Weights of a small mixture-of-experts language model, trained from scratch on English Wikipedia.
Experts: 224 SwiGLU neurons an expert, 3 picks a token, a softmax router.
Training: a variant of SOAP for the experts, 319M tokens.
Below are experts of layer 3 (counted from 0) of a mixture-of-experts language model. Rows are named router (the router's row for the expert), gate (a neuron's input weights, with its number), up (a neuron's input weights, with its number) and show model dimensions 336-447. Each number is 50 + 15 x the weight over its row's rms, rounded and kept within 0 to 99.
Before each expert's rows: "comes after" lists some tokens at least twice as common just before its tokens as in all text; "mostly gets" lists some tokens that are sent to it at least half of the time. This comes from a sample of Wikipedia text that the model never trained on. Tokens count by the router's weight.

# expert 8
comes after: " |", "|", ":", ";", " /", "′"
mostly gets: " 0", " 1", " 3", " 2", " 5", " 6"
router:77 46 49 54 60 79 58 46 64 42 74 43 34 64 50 60 58 71 68 49 39 38 48 30 39 61 34 41 49 67 72 32 50 68 88 49 53 21 46 58 60 59 95 33 64 30 55 57 27 66 43 28 57 61 46 45 58 34 15 72 65 32 32 40 64 61 58 52 41 69 32 71 71 56 65 34 45 63 43 66 57 65 59 62 46 42 43 51 39 38 68 50 25 70 66 47 56 45 70 42 57 50 73 67 73 45 41 70 66 86 64 26
gate4:35 74 72 73 50 47 51 67 58 78 64 62 45 43 43 45 44 54 51 36 60 27 47 25 45 31 53 71 34 34 53 41 31 62 53 85 37 55 46 66 15 87 25 44 57 52 70 49 96 61 40 69 57 29 45 43 31 38 43 41 35 59 50 71 48 22 29 14 40 36 34 26 43 34 41 43 87 31 46 48 49 35 62 36 05 77 44 60 42 70 77 47 41 50 47 66 44 55 54 54 30 59 41 52 52 36 31 73 45 68 70 47
up4:27 64 74 31 51 69 19 48 55 56 71 64 30 62 24 41 49 50 77 66 57 29 44 38 41 45 59 40 41 71 78 77 33 77 73 54 70 51 69 54 34 48 55 27 51 27 44 47 65 56 43 49 54 29 48 42 41 57 37 59 57 49 44 60 34 44 68 52 57 52 41 21 60 03 30 66 69 40 39 27 16 43 60 56 14 57 49 79 35 46 62 51 41 65 21 45 59 54 62 71 43 52 66 44 32 50 21 67 63 24 75 36
gate5:50 32 57 30 44 54 62 59 50 35 34 41 31 31 64 65 52 65 57 76 74 60 57 34 41 62 33 43 75 51 71 46 72 37 54 60 44 31 51 48 20 40 55 68 52 39 69 31 41 29 59 65 60 52 51 61 44 43 61 48 32 40 55 67 64 31 30 55 45 08 70 39 41 36 52 55 58 61 37 58 38 52 52 19 52 62 53 56 39 65 46 46 83 49 52 52 42 67 70 41 67 51 42 66 73 54 59 57 55 36 50 58
up5:76 51 65 30 54 24 43 53 54 42 36 67 49 58 39 63 22 69 72 40 32 59 40 58 25 63 55 61 74 57 63 53 87 53 81 56 27 37 57 67 48 49 56 58 38 34 24 48 49 24 17 31 31 45 51 48 52 47 21 53 40 68 62 40 59 32 50 60 13 68 11 39 50 57 15 42 56 54 32 44 39 63 64 58 58 52 54 28 40 70 34 53 68 41 28 52 47 60 20 47 37 43 49 46 47 44 61 31 51 64 69 38
gate6:67 53 29 18 40 41 72 60 42 48 49 22 37 60 26 58 33 47 72 48 40 63 43 30 48 52 38 35 58 45 75 52 27 35 48 64 55 61 47 63 68 73 58 46 70 51 51 22 39 66 56 39 47 28 62 49 96 36 36 43 47 67 39 09 27 52 60 40 59 55 41 74 84 62 19 66 38 38 71 46 61 82 83 22 49 38 41 49 48 57 09 50 58 28 25 40 57 29 62 65 68 36 50 53 49 34 52 63 34 47 81 41
up6:36 54 69 70 58 71 41 67 38 66 55 69 54 61 49 49 49 30 49 58 56 42 69 63 42 43 48 46 34 56 30 65 67 62 43 17 39 32 76 33 46 33 44 54 47 51 60 59 35 23 43 49 56 61 49 58 07 58 49 54 53 37 50 75 48 75 47 66 43 24 64 26 28 50 76 38 73 58 27 56 22 39 30 65 51 78 41 43 39 53 87 47 55 68 72 43 45 74 36 47 51 66 58 68 48 47 37 35 61 53 38 60
gate7:54 56 72 54 36 60 42 49 51 60 11 50 56 44 15 26 66 44 70 62 37 55 38 53 52 52 51 42 58 51 47 24 53 43 47 62 45 52 51 35 37 35 53 43 60 63 46 59 22 46 43 41 94 54 64 66 39 61 30 57 44 31 38 90 84 30 64 63 79 48 63 56 44 58 49 68 67 59 51 58 69 48 37 63 42 53 54 34 57 73 24 67 41 46 42 60 36 47 59 42 45 68 33 54 64 47 45 39 61 50 59 39
up7:48 59 69 60 30 57 55 54 59 72 20 68 55 65 26 21 48 42 82 57 40 57 37 47 62 54 59 55 63 26 53 58 65 41 55 55 38 59 59 48 52 47 32 45 47 44 40 51 38 31 42 43 71 39 80 77 40 46 45 42 36 33 47 86 72 39 60 55 76 48 80 59 25 53 39 54 74 72 63 67 65 41 43 50 53 57 58 41 51 81 12 86 56 47 39 70 43 49 62 34 56 73 63 54 26 48 43 53 74 44 53 33
gate8:61 88 28 26 52 41 56 43 53 49 65 79 53 64 69 39 76 11 31 61 38 49 50 29 48 38 35 57 22 71 41 44 49 57 02 46 25 46 58 47 32 34 51 56 57 40 69 57 37 50 36 11 48 55 63 75 31 33 60 55 71 31 44 30 59 64 57 23 52 37 51 62 53 29 67 61 67 30 45 40 60 37 41 57 13 38 49 49 40 26 41 30 24 36 33 53 42 47 62 36 51 67 59 46 61 35 65 25 37 63 41 44
up8:46 30 65 76 45 58 46 84 38 52 75 13 42 24 39 63 35 61 47 29 47 50 29 58 39 65 68 47 73 28 33 57 71 49 61 31 80 63 46 35 52 57 33 37 25 51 31 62 61 34 51 81 33 30 51 57 81 62 50 59 39 62 41 65 36 34 34 58 49 67 41 53 61 73 30 23 32 76 64 61 43 62 48 52 88 61 61 39 77 93 46 71 48 51 59 72 62 46 47 54 58 40 40 44 58 86 33 76 70 43 39 53
gate9:32 62 37 46 68 30 38 42 66 51 47 44 69 59 48 28 67 30 42 20 50 34 63 37 64 55 71 42 32 41 38 64 39 30 44 30 37 47 64 43 58 61 49 43 20 53 44 33 47 35 48 23 24 43 52 75 38 40 55 54 45 69 61 25 36 48 61 61 52 74 48 39 25 40 44 32 17 66 55 45 51 42 73 35 54 59 55 25 75 58 26 41 26 71 53 44 49 68 44 55 40 31 82 36 52 68 46 50 37 49 32 34
up9:56 48 47 43 78 57 60 70 46 31 28 65 59 64 57 37 74 73 60 47 40 66 44 63 49 59 45 57 53 49 39 63 65 53 51 60 30 63 58 67 26 34 39 36 73 59 12 61 56 36 59 58 55 36 40 64 31 65 76 48 57 51 34 57 66 40 59 12 57 40 50 39 56 51 25 62 60 65 38 54 34 50 62 67 55 58 42 67 60 52 37 70 76 63 68 52 57 73 69 41 40 46 86 43 44 38 36 33 39 66 62 78
gate10:49 70 58 70 30 47 58 36 66 47 53 45 18 50 60 21 71 32 62 08 53 72 45 27 52 52 43 55 28 18 60 57 48 35 71 50 50 38 50 56 62 60 60 23 49 45 22 56 35 47 51 47 56 48 53 31 16 49 39 45 38 55 65 37 44 58 63 45 58 50 57 45 37 48 60 36 68 41 70 57 69 18 74 61 38 29 49 48 48 38 50 67 78 35 07 26 34 48 74 35 22 50 50 52 32 55 70 39 65 40 49 45
up10:56 38 56 56 15 51 52 54 48 61 46 31 06 39 64 50 60 50 47 55 59 41 58 55 37 65 57 63 63 40 49 67 31 55 34 40 53 35 40 42 52 49 59 41 45 63 51 66 61 46 39 51 51 38 38 44 47 50 26 48 10 33 49 53 58 55 67 64 43 32 54 50 53 69 16 37 61 43 47 59 34 30 66 70 19 50 47 42 47 72 44 65 47 51 37 66 49 40 64 56 55 54 68 23 57 88 61 44 64 68 57 58
gate11:49 41 54 10 69 71 67 48 73 68 69 66 56 62 46 42 40 52 45 54 42 50 35 39 53 45 84 51 47 27 56 55 80 60 32 29 66 35 58 43 58 39 57 39 26 56 81 61 41 41 34 60 29 41 62 63 63 52 65 52 46 32 30 39 46 60 59 41 70 70 52 42 45 81 53 43 49 45 22 29 63 43 39 47 69 66 66 71 66 48 55 35 39 51 73 52 63 55 34 84 96 50 60 58 45 87 64 53 71 30 48 39
up11:40 42 58 70 43 30 21 43 28 40 41 56 52 26 49 54 59 29 53 39 38 35 71 55 60 59 35 49 61 51 43 44 33 55 64 61 38 58 50 50 42 62 49 60 62 57 32 44 39 68 58 45 82 64 45 19 26 42 34 86 45 52 46 82 47 31 43 56 26 30 37 63 55 13 70 63 37 69 71 50 27 53 55 56 32 47 39 40 41 56 59 55 35 36 43 54 50 54 66 32 23 40 44 59 43 12 61 47 44 70 51 83
gate12:38 51 31 22 44 72 41 50 54 32 59 80 34 45 61 43 68 30 43 63 64 52 52 53 49 48 13 61 81 60 41 39 35 00 63 64 41 47 52 42 60 25 33 31 35 45 56 51 50 56 50 37 77 60 55 72 79 35 50 24 33 29 44 67 55 31 65 69 56 63 36 60 40 67 41 50 49 54 39 50 42 50 65 64 50 30 52 48 50 70 20 15 55 47 51 57 70 62 59 38 51 33 76 33 69 63 71 50 37 63 47 68
up12:38 47 33 18 43 56 60 57 63 49 52 72 27 45 51 33 62 36 47 51 61 65 51 56 40 39 18 49 60 83 44 26 33 01 50 63 42 59 32 49 62 29 43 41 36 58 60 45 50 40 36 22 72 81 62 73 69 47 36 36 37 11 49 52 51 36 42 81 48 72 40 51 36 43 35 49 39 68 24 56 32 51 59 59 47 56 43 52 52 80 05 02 50 38 56 66 89 58 39 43 55 37 78 42 78 57 78 45 26 57 43 51

# expert 7
comes after: "\n", ".", "==", "===", " ==", "s."
mostly gets: "==", "===", " ==", " ===", "====", "==See"
router:17 46 35 58 30 54 73 60 42 48 48 35 65 57 65 77 29 51 24 33 42 52 36 56 59 57 69 70 57 48 45 56 43 41 54 45 63 72 46 03 35 40 50 74 68 72 64 56 40 36 26 51 38 42 40 48 47 47 66 58 61 32 87 67 71 80 67 56 31 60 41 65 50 75 59 44 39 13 69 51 53 75 81 60 63 63 42 61 21 52 34 50 54 38 62 51 45 74 55 49 75 08 41 40 52 24 45 19 54 57 76 36
gate4:58 54 43 58 31 65 59 50 33 67 58 52 47 62 64 54 55 56 71 34 73 52 56 58 47 45 75 73 39 33 64 37 48 55 51 79 34 59 35 64 45 44 24 46 54 92 70 60 48 46 64 59 48 33 32 56 52 57 43 71 63 88 59 40 32 42 64 61 46 46 69 28 11 63 37 49 37 44 49 18 31 29 44 49 45 70 41 29 61 35 89 65 37 34 46 55 39 12 54 50 67 40 32 73 36 38 40 47 72 53 57 66
up4:35 41 53 59 55 33 34 43 56 48 57 61 52 42 55 51 36 55 37 55 22 66 49 58 52 54 59 24 36 48 25 47 47 79 32 31 59 31 57 26 57 51 56 52 31 32 45 51 53 43 48 37 58 64 59 53 35 38 53 24 46 42 55 45 94 68 46 54 64 59 28 81 83 41 47 38 68 29 39 81 64 77 55 60 42 31 54 63 50 67 26 72 72 59 32 60 72 74 46 41 30 44 44 56 71 35 88 58 46 52 57 12
gate5:69 55 32 56 79 41 57 78 75 34 29 32 42 42 08 74 28 74 52 59 58 59 13 75 48 40 61 31 44 43 71 63 55 61 50 46 54 55 49 69 77 54 55 47 49 74 59 36 52 70 44 61 53 35 33 29 37 60 40 38 45 77 36 50 67 51 55 47 45 43 49 25 55 56 50 48 60 75 26 62 34 62 53 37 40 29 66 63 55 47 25 48 58 59 50 56 63 68 65 22 67 52 61 46 32 50 52 52 39 73 55 36
up5:72 35 43 44 34 56 26 40 33 37 80 63 54 55 41 38 47 38 37 64 53 40 44 40 54 52 62 10 52 36 58 58 50 50 39 55 27 38 04 43 73 59 59 22 81 22 60 35 67 45 33 59 58 70 70 34 52 49 53 36 40 42 37 72 45 51 62 69 41 62 58 56 45 65 41 64 30 16 75 38 69 28 64 57 79 20 45 64 61 55 36 46 42 59 30 46 42 37 38 45 43 85 56 42 49 60 50 71 53 49 45 27
gate6:20 22 55 60 67 45 33 40 55 47 20 54 81 21 50 62 61 56 43 48 32 27 61 31 22 66 22 47 48 89 36 49 68 51 38 34 41 21 76 37 59 57 24 56 48 52 57 56 39 35 47 37 50 38 57 46 54 47 87 63 47 61 54 47 71 59 36 64 41 46 75 56 57 32 46 62 45 47 36 55 60 52 48 48 49 38 74 64 51 81 40 45 38 70 76 57 44 49 49 44 45 30 48 51 56 43 47 39 19 53 60 45
up6:44 35 61 30 56 39 52 43 57 71 66 60 62 34 62 55 57 69 43 67 49 77 36 40 59 53 47 28 66 32 16 36 52 18 53 44 58 71 45 50 38 64 51 49 53 62 62 71 55 59 33 59 43 65 47 43 80 31 43 44 39 63 70 48 57 57 53 76 71 74 52 37 44 56 66 34 59 50 39 61 57 43 38 66 69 64 64 23 80 48 57 29 58 46 59 44 30 66 41 27 39 36 49 53 71 55 54 27 43 53 29 40
gate7:46 52 64 43 55 59 78 54 35 57 60 57 48 62 52 61 60 64 35 71 51 04 62 42 56 41 38 48 31 55 36 26 54 46 43 40 20 62 56 69 53 62 46 57 34 60 63 65 32 62 69 49 24 54 89 48 64 44 74 59 45 53 71 52 44 65 43 43 45 63 50 45 63 47 58 51 30 34 47 25 41 29 65 74 55 69 50 37 43 70 67 62 42 60 32 42 39 53 45 70 37 62 44 21 75 58 76 62 22 50 41 39
up7:45 28 40 20 60 22 62 39 71 53 44 63 55 67 53 49 45 49 45 56 61 24 72 40 73 26 36 44 58 42 41 46 69 54 58 46 20 35 57 68 29 35 65 70 34 50 43 89 51 48 94 70 43 36 51 61 60 50 40 77 41 45 79 46 43 50 63 36 42 52 56 55 56 50 28 62 80 51 27 35 39 49 59 63 55 55 42 47 28 84 64 57 61 47 39 30 42 51 54 52 16 60 41 51 63 49 59 54 66 55 59 19
gate8:46 60 41 48 58 63 44 76 54 55 35 61 44 24 50 59 29 61 64 76 55 41 78 51 55 63 44 58 31 56 23 40 58 47 32 41 55 37 62 33 30 51 72 43 47 81 59 63 55 41 62 63 77 52 64 52 31 73 36 50 61 54 49 35 40 23 59 60 65 52 40 53 46 50 41 83 54 45 37 39 58 49 64 52 74 66 58 79 30 06 50 42 53 56 40 51 68 58 61 50 19 52 50 56 25 42 35 47 51 46 18 67
up8:55 43 52 53 48 28 61 23 34 53 69 35 66 64 40 48 72 33 48 40 60 47 20 52 35 31 48 54 97 46 83 60 61 54 68 43 68 54 42 56 72 65 23 64 48 35 41 51 46 64 49 45 49 55 28 32 57 23 55 51 32 54 56 71 63 71 45 47 26 61 74 61 57 49 70 20 48 47 43 50 53 44 29 42 36 43 61 39 41 56 50 64 64 46 49 52 37 45 40 42 56 68 64 55 75 52 44 49 50 50 79 34
gate9:54 41 68 40 61 79 16 19 68 35 45 38 36 34 41 32 53 65 42 37 31 69 72 58 61 69 71 25 58 37 49 47 32 54 53 45 52 42 50 77 66 60 60 50 66 57 64 58 47 49 17 39 46 61 22 80 46 22 48 33 65 54 63 44 52 33 59 60 32 43 67 42 54 66 42 45 61 34 55 47 87 65 64 79 41 49 47 95 50 46 55 50 29 52 58 63 47 69 42 54 25 34 40 50 49 48 56 26 38 58 64 60
up9:54 48 40 77 45 14 75 61 37 80 62 53 70 58 30 69 60 12 71 43 59 54 42 33 52 23 49 56 50 69 54 34 64 48 47 20 39 49 44 27 31 51 38 54 62 57 36 32 58 47 72 33 63 53 63 41 54 83 44 56 27 29 41 66 47 60 46 48 69 42 50 84 62 25 41 55 32 71 62 57 18 63 57 20 45 43 62 27 53 24 34 47 69 56 54 44 40 24 55 67 38 37 35 52 53 55 64 44 54 38 54 25
gate10:69 46 63 40 52 74 65 72 53 44 19 57 53 65 32 54 60 16 45 46 66 66 63 70 48 72 30 61 57 50 47 40 34 69 46 54 43 66 50 89 59 36 57 24 39 00 67 37 49 52 46 68 49 51 59 45 52 43 52 40 43 59 47 50 59 75 67 70 50 57 48 50 52 54 49 54 37 40 23 44 36 35 39 26 41 30 57 48 30 66 37 66 23 84 64 63 46 63 63 53 44 56 55 61 47 41 77 56 37 60 57 59
up10:45 54 32 45 46 61 54 60 70 49 38 44 33 55 63 44 51 46 38 78 58 60 43 50 65 51 62 31 50 46 37 35 54 52 48 67 45 73 56 69 37 63 69 00 37 41 53 58 64 47 38 33 53 71 50 63 36 34 57 52 44 57 69 38 52 48 28 36 18 37 48 48 51 65 77 70 71 34 75 48 44 61 58 43 44 45 40 68 31 42 53 43 38 52 51 47 49 35 38 47 52 70 56 31 72 53 81 77 61 30 68 30
gate11:25 68 63 61 32 31 41 48 50 58 32 49 49 68 51 48 47 32 73 43 39 13 44 32 23 50 63 79 60 52 53 56 69 55 44 45 50 40 52 46 55 55 48 72 66 63 77 53 84 83 66 54 43 50 36 43 37 52 49 36 46 25 45 47 40 50 48 51 57 54 52 43 65 55 35 60 31 48 36 52 59 61 71 31 67 43 38 01 62 63 51 44 66 54 54 53 56 61 29 56 60 36 19 36 51 66 40 41 51 47 85 35
up11:71 36 56 46 56 59 49 47 53 49 60 38 57 45 30 62 51 43 31 54 61 54 65 63 68 43 56 38 37 59 62 48 46 57 68 57 47 58 64 40 49 27 51 45 10 51 18 58 12 14 29 65 56 55 71 70 37 57 55 63 57 58 51 54 71 46 33 58 39 47 48 45 37 38 51 37 68 39 63 29 57 35 51 56 45 48 58 83 41 45 55 64 32 31 31 47 47 56 62 58 46 81 58 45 62 41 52 69 35 37 07 61
gate12:52 47 36 63 53 72 62 47 54 34 57 62 46 56 68 69 72 57 66 62 58 45 52 43 45 40 37 61 57 47 37 51 44 39 53 70 46 36 52 20 57 43 62 39 54 49 38 72 17 62 67 68 57 56 46 70 46 19 62 42 48 59 22 37 38 53 38 47 25 81 46 33 36 51 31 56 41 38 26 66 31 76 51 14 72 59 48 54 58 59 51 44 46 47 53 70 26 42 60 30 60 41 75 37 70 34 67 80 48 49 80 36
up12:46 32 48 35 37 55 57 50 63 13 42 62 44 40 50 53 53 79 50 31 42 54 61 52 40 76 42 60 58 57 39 65 50 51 58 66 52 60 60 41 34 68 47 18 61 74 48 65 42 33 60 52 95 72 57 63 29 30 54 50 62 82 30 22 43 45 47 37 39 58 38 25 20 52 60 54 18 33 37 44 47 43 18 26 68 56 46 43 58 43 49 46 43 61 39 56 32 27 48 28 64 36 51 65 55 43 72 62 40 54 66 39

# expert 12
comes after: " of", " in", " to", " and", " with", " for"
mostly gets: " the", " his", " a", " its", " an", " their"
router:29 76 70 63 45 58 44 41 64 36 66 59 48 46 61 39 59 27 34 32 57 69 18 69 64 53 58 52 70 63 60 68 50 58 50 40 53 52 25 40 65 67 56 33 58 55 61 29 62 53 41 38 45 25 72 58 45 54 48 71 90 44 61 35 61 55 38 27 34 40 53 42 62 37 46 43 32 60 93 61 34 51 69 48 38 37 38 18 75 57 34 24 48 65 56 48 36 44 38 75 52 56 73 49 41 79 46 55 62 61 35 65
gate8:42 45 47 46 42 53 48 35 50 49 60 44 88 51 56 43 55 43 33 38 12 38 54 67 55 51 68 62 46 54 40 55 40 45 50 46 30 45 49 64 72 67 23 66 36 53 49 42 74 39 60 31 23 76 34 50 69 74 64 47 79 61 45 69 42 70 54 45 55 63 51 40 63 45 34 43 62 41 51 59 42 48 46 44 39 40 53 25 82 46 48 88 76 35 45 31 40 43 61 49 54 43 56 44 38 64 58 62 50 59 54 22
up8:36 40 39 41 59 57 59 23 35 47 72 56 86 43 64 30 60 35 34 42 21 56 61 77 48 60 52 56 45 65 44 53 44 52 36 37 21 60 43 59 71 75 36 76 31 49 36 52 70 47 56 43 23 67 45 50 71 59 73 48 69 61 43 65 38 55 49 53 52 52 48 42 69 73 49 60 45 29 59 56 45 44 61 32 50 38 34 32 76 41 45 60 62 56 47 37 45 26 69 39 44 54 50 45 34 87 54 53 44 63 59 25
gate9:42 54 56 53 50 51 43 30 69 51 56 53 26 59 36 76 38 56 34 49 47 27 62 43 22 77 65 43 61 66 47 50 61 43 43 30 44 50 29 56 18 49 43 87 58 34 44 46 30 17 79 62 46 55 69 52 35 38 43 26 43 34 35 55 51 50 64 25 34 58 48 44 53 45 42 14 42 68 64 39 39 42 80 27 42 34 72 47 43 31 46 37 79 70 59 43 47 45 59 79 31 47 49 34 48 58 52 59 57 45 66 48
up9:62 42 24 45 61 58 51 68 40 38 29 19 48 63 57 06 55 33 60 61 57 62 42 45 52 37 67 21 35 32 58 58 46 39 58 56 69 39 50 38 79 56 45 44 44 57 61 57 59 73 23 65 37 40 56 57 62 67 74 55 34 37 51 46 32 34 66 45 52 55 36 42 50 69 75 77 58 50 33 52 31 66 47 72 36 49 63 19 35 48 55 51 34 38 57 71 89 38 24 41 62 32 67 29 38 58 34 52 56 44 32 35
gate10:79 52 48 34 76 25 41 45 54 39 42 54 45 19 47 44 21 47 60 53 62 43 67 67 38 38 46 60 25 36 61 90 65 43 52 41 53 62 70 32 36 58 47 23 46 45 28 38 72 37 51 48 29 45 63 40 49 50 20 39 51 34 28 18 57 50 54 72 63 38 37 54 60 51 46 51 48 73 44 43 61 46 46 49 37 47 56 36 36 56 45 32 49 63 33 73 44 52 41 48 44 60 58 51 54 52 68 43 84 47 56 58
up10:28 53 47 65 43 96 54 35 47 46 59 54 44 49 57 60 82 63 28 24 65 45 20 54 70 33 43 39 61 73 48 43 23 51 42 50 32 34 49 71 52 27 48 60 64 41 73 41 44 58 51 39 57 65 49 75 54 49 79 60 46 61 54 75 45 41 34 30 40 67 44 57 54 65 40 34 75 45 73 51 31 46 72 54 55 50 47 63 70 41 56 42 39 32 71 40 57 40 65 61 46 49 25 52 65 46 21 34 34 60 65 47
gate11:50 68 58 36 49 42 57 47 21 48 54 52 51 44 35 41 50 59 22 36 47 29 69 39 41 53 47 58 67 59 37 70 44 17 38 24 67 53 37 51 41 49 30 32 53 32 71 40 65 20 45 73 45 40 43 40 58 62 49 52 61 43 41 37 58 54 30 57 35 65 48 52 64 53 51 41 54 91 30 87 68 67 56 47 53 32 61 87 46 28 59 49 39 44 40 40 43 71 39 60 30 26 47 47 37 53 39 60 52 33 47 40
up11:45 25 51 81 50 47 67 46 71 43 46 57 56 46 59 45 44 53 67 75 49 61 44 62 79 83 47 43 39 57 55 29 39 52 65 59 42 43 46 52 68 49 90 59 45 65 48 51 44 64 33 22 60 39 72 78 47 73 53 32 30 42 87 47 41 73 47 53 30 53 47 33 55 36 59 45 60 21 43 42 41 21 39 49 53 67 32 06 57 50 45 40 63 44 79 72 45 54 33 73 55 65 53 48 44 42 56 36 67 42 37 56
gate12:66 61 57 65 55 53 50 42 47 56 56 52 51 42 76 61 50 43 74 57 43 50 71 52 42 71 80 38 39 51 40 50 67 73 66 86 42 51 55 69 63 40 36 23 59 35 14 59 59 28 31 55 65 80 40 75 33 49 80 46 47 66 53 54 53 50 67 47 44 57 65 45 60 42 67 56 31 65 67 25 44 35 43 71 42 52 39 34 77 54 57 23 52 65 41 41 72 40 35 56 24 54 64 38 32 60 65 56 52 58 64 16
up12:73 43 33 41 39 52 72 72 61 42 67 60 51 38 57 63 34 41 57 43 20 52 58 48 47 64 80 60 38 25 85 61 54 58 31 68 34 23 67 58 89 19 36 29 80 54 45 65 69 54 58 48 55 56 57 60 45 67 71 43 46 61 51 55 52 76 76 30 61 42 59 40 58 39 60 54 57 47 49 47 36 39 56 31 57 41 57 37 67 49 39 40 45 67 38 65 69 53 48 73 49 34 63 38 58 62 74 65 37 66 62 27
gate13:46 71 41 59 61 65 55 54 65 28 14 57 84 31 56 39 42 45 66 72 49 40 62 63 49 19 28 38 45 48 37 40 33 53 82 31 61 57 67 30 36 67 40 45 58 59 55 37 41 37 77 45 50 52 43 56 39 66 55 59 28 34 55 46 78 68 33 48 30 74 39 51 59 32 53 50 42 26 29 60 48 49 56 55 59 57 45 44 57 40 63 68 33 79 50 65 56 49 47 53 33 36 65 44 62 44 51 99 63 51 62 68
up13:63 87 32 60 61 48 38 33 45 27 24 72 63 52 54 41 23 32 50 68 58 56 68 66 49 44 50 25 79 66 80 44 49 36 48 41 57 53 66 69 16 66 37 40 28 38 65 57 71 57 54 66 63 51 16 26 60 65 27 19 56 46 42 39 47 40 48 70 31 42 45 21 50 36 33 79 45 45 24 53 42 25 65 37 58 32 56 62 60 52 39 63 44 36 55 60 38 36 74 63 51 51 69 63 57 61 44 69 53 69 56 48
gate14:71 50 47 61 26 60 38 36 43 40 37 57 74 46 39 59 26 52 55 62 26 40 66 75 36 74 18 35 42 78 53 47 27 57 54 68 67 56 53 30 57 34 69 62 34 46 55 33 51 53 57 77 21 63 65 50 68 68 60 61 43 54 33 53 29 52 41 60 59 62 65 14 66 51 58 53 65 37 57 35 56 44 66 42 42 36 38 48 53 80 55 45 62 61 03 63 35 43 40 38 59 48 66 82 47 47 52 55 57 58 57 73
up14:51 60 43 71 37 75 61 41 48 40 73 54 27 76 64 63 43 28 43 60 31 65 43 44 43 41 42 45 57 65 49 75 59 45 49 59 66 47 52 71 53 64 55 36 55 42 55 51 68 31 44 60 48 24 24 65 52 70 33 58 47 70 57 67 66 35 66 47 54 36 40 51 57 25 57 44 43 56 55 28 35 51 52 56 65 68 26 57 66 38 43 40 59 21 62 00 36 33 58 77 30 70 18 46 32 43 61 70 33 57 62 46
gate15:80 61 46 38 57 53 44 43 41 39 38 43 35 23 39 58 40 56 57 38 28 68 64 17 20 22 57 52 42 43 46 50 40 39 30 70 64 67 68 38 62 47 87 66 48 24 29 63 48 55 43 71 37 64 59 73 54 51 36 92 60 56 50 40 61 54 18 52 45 29 40 49 49 56 50 59 38 58 62 67 49 49 42 55 52 36 77 43 47 48 52 49 75 61 43 33 49 73 42 30 71 57 57 45 71 92 25 51 36 41 67 38
up15:56 31 57 47 40 27 59 41 34 58 63 44 19 29 56 27 76 58 75 44 50 98 37 55 36 41 49 52 19 65 57 31 50 48 40 48 77 47 72 52 60 56 66 31 42 16 53 80 49 64 21 55 60 26 34 50 57 53 16 62 66 66 67 47 94 38 33 35 44 53 43 51 61 45 42 48 71 56 51 56 26 57 55 48 23 47 51 37 65 66 60 46 71 56 59 34 54 52 22 45 75 60 63 25 73 49 56 66 59 55 54 26
gate16:43 61 56 56 54 49 44 22 37 50 43 49 57 58 38 66 26 61 56 41 53 26 76 38 91 27 47 46 53 48 43 57 52 20 42 35 47 53 55 48 66 51 34 31 42 53 28 55 59 47 50 40 55 47 65 35 50 40 45 57 41 46 44 71 48 64 49 48 72 68 37 52 59 41 53 51 49 77 47 65 77 28 55 74 62 60 30 22 74 60 60 32 23 53 61 59 49 42 66 84 64 30 61 44 62 46 69 27 63 41 58 56
up16:51 65 32 48 46 56 37 22 65 60 31 54 36 48 27 54 31 57 48 50 50 20 69 72 84 34 45 60 43 27 55 44 43 25 44 45 60 43 50 48 62 41 40 52 61 62 48 53 38 68 40 71 33 39 62 46 49 56 56 33 63 47 79 70 53 62 51 50 54 56 40 41 42 52 44 46 63 64 68 37 72 60 73 73 49 59 56 20 84 63 66 44 40 60 72 34 49 53 62 63 37 56 49 62 55 32 58 35 49 57 75 80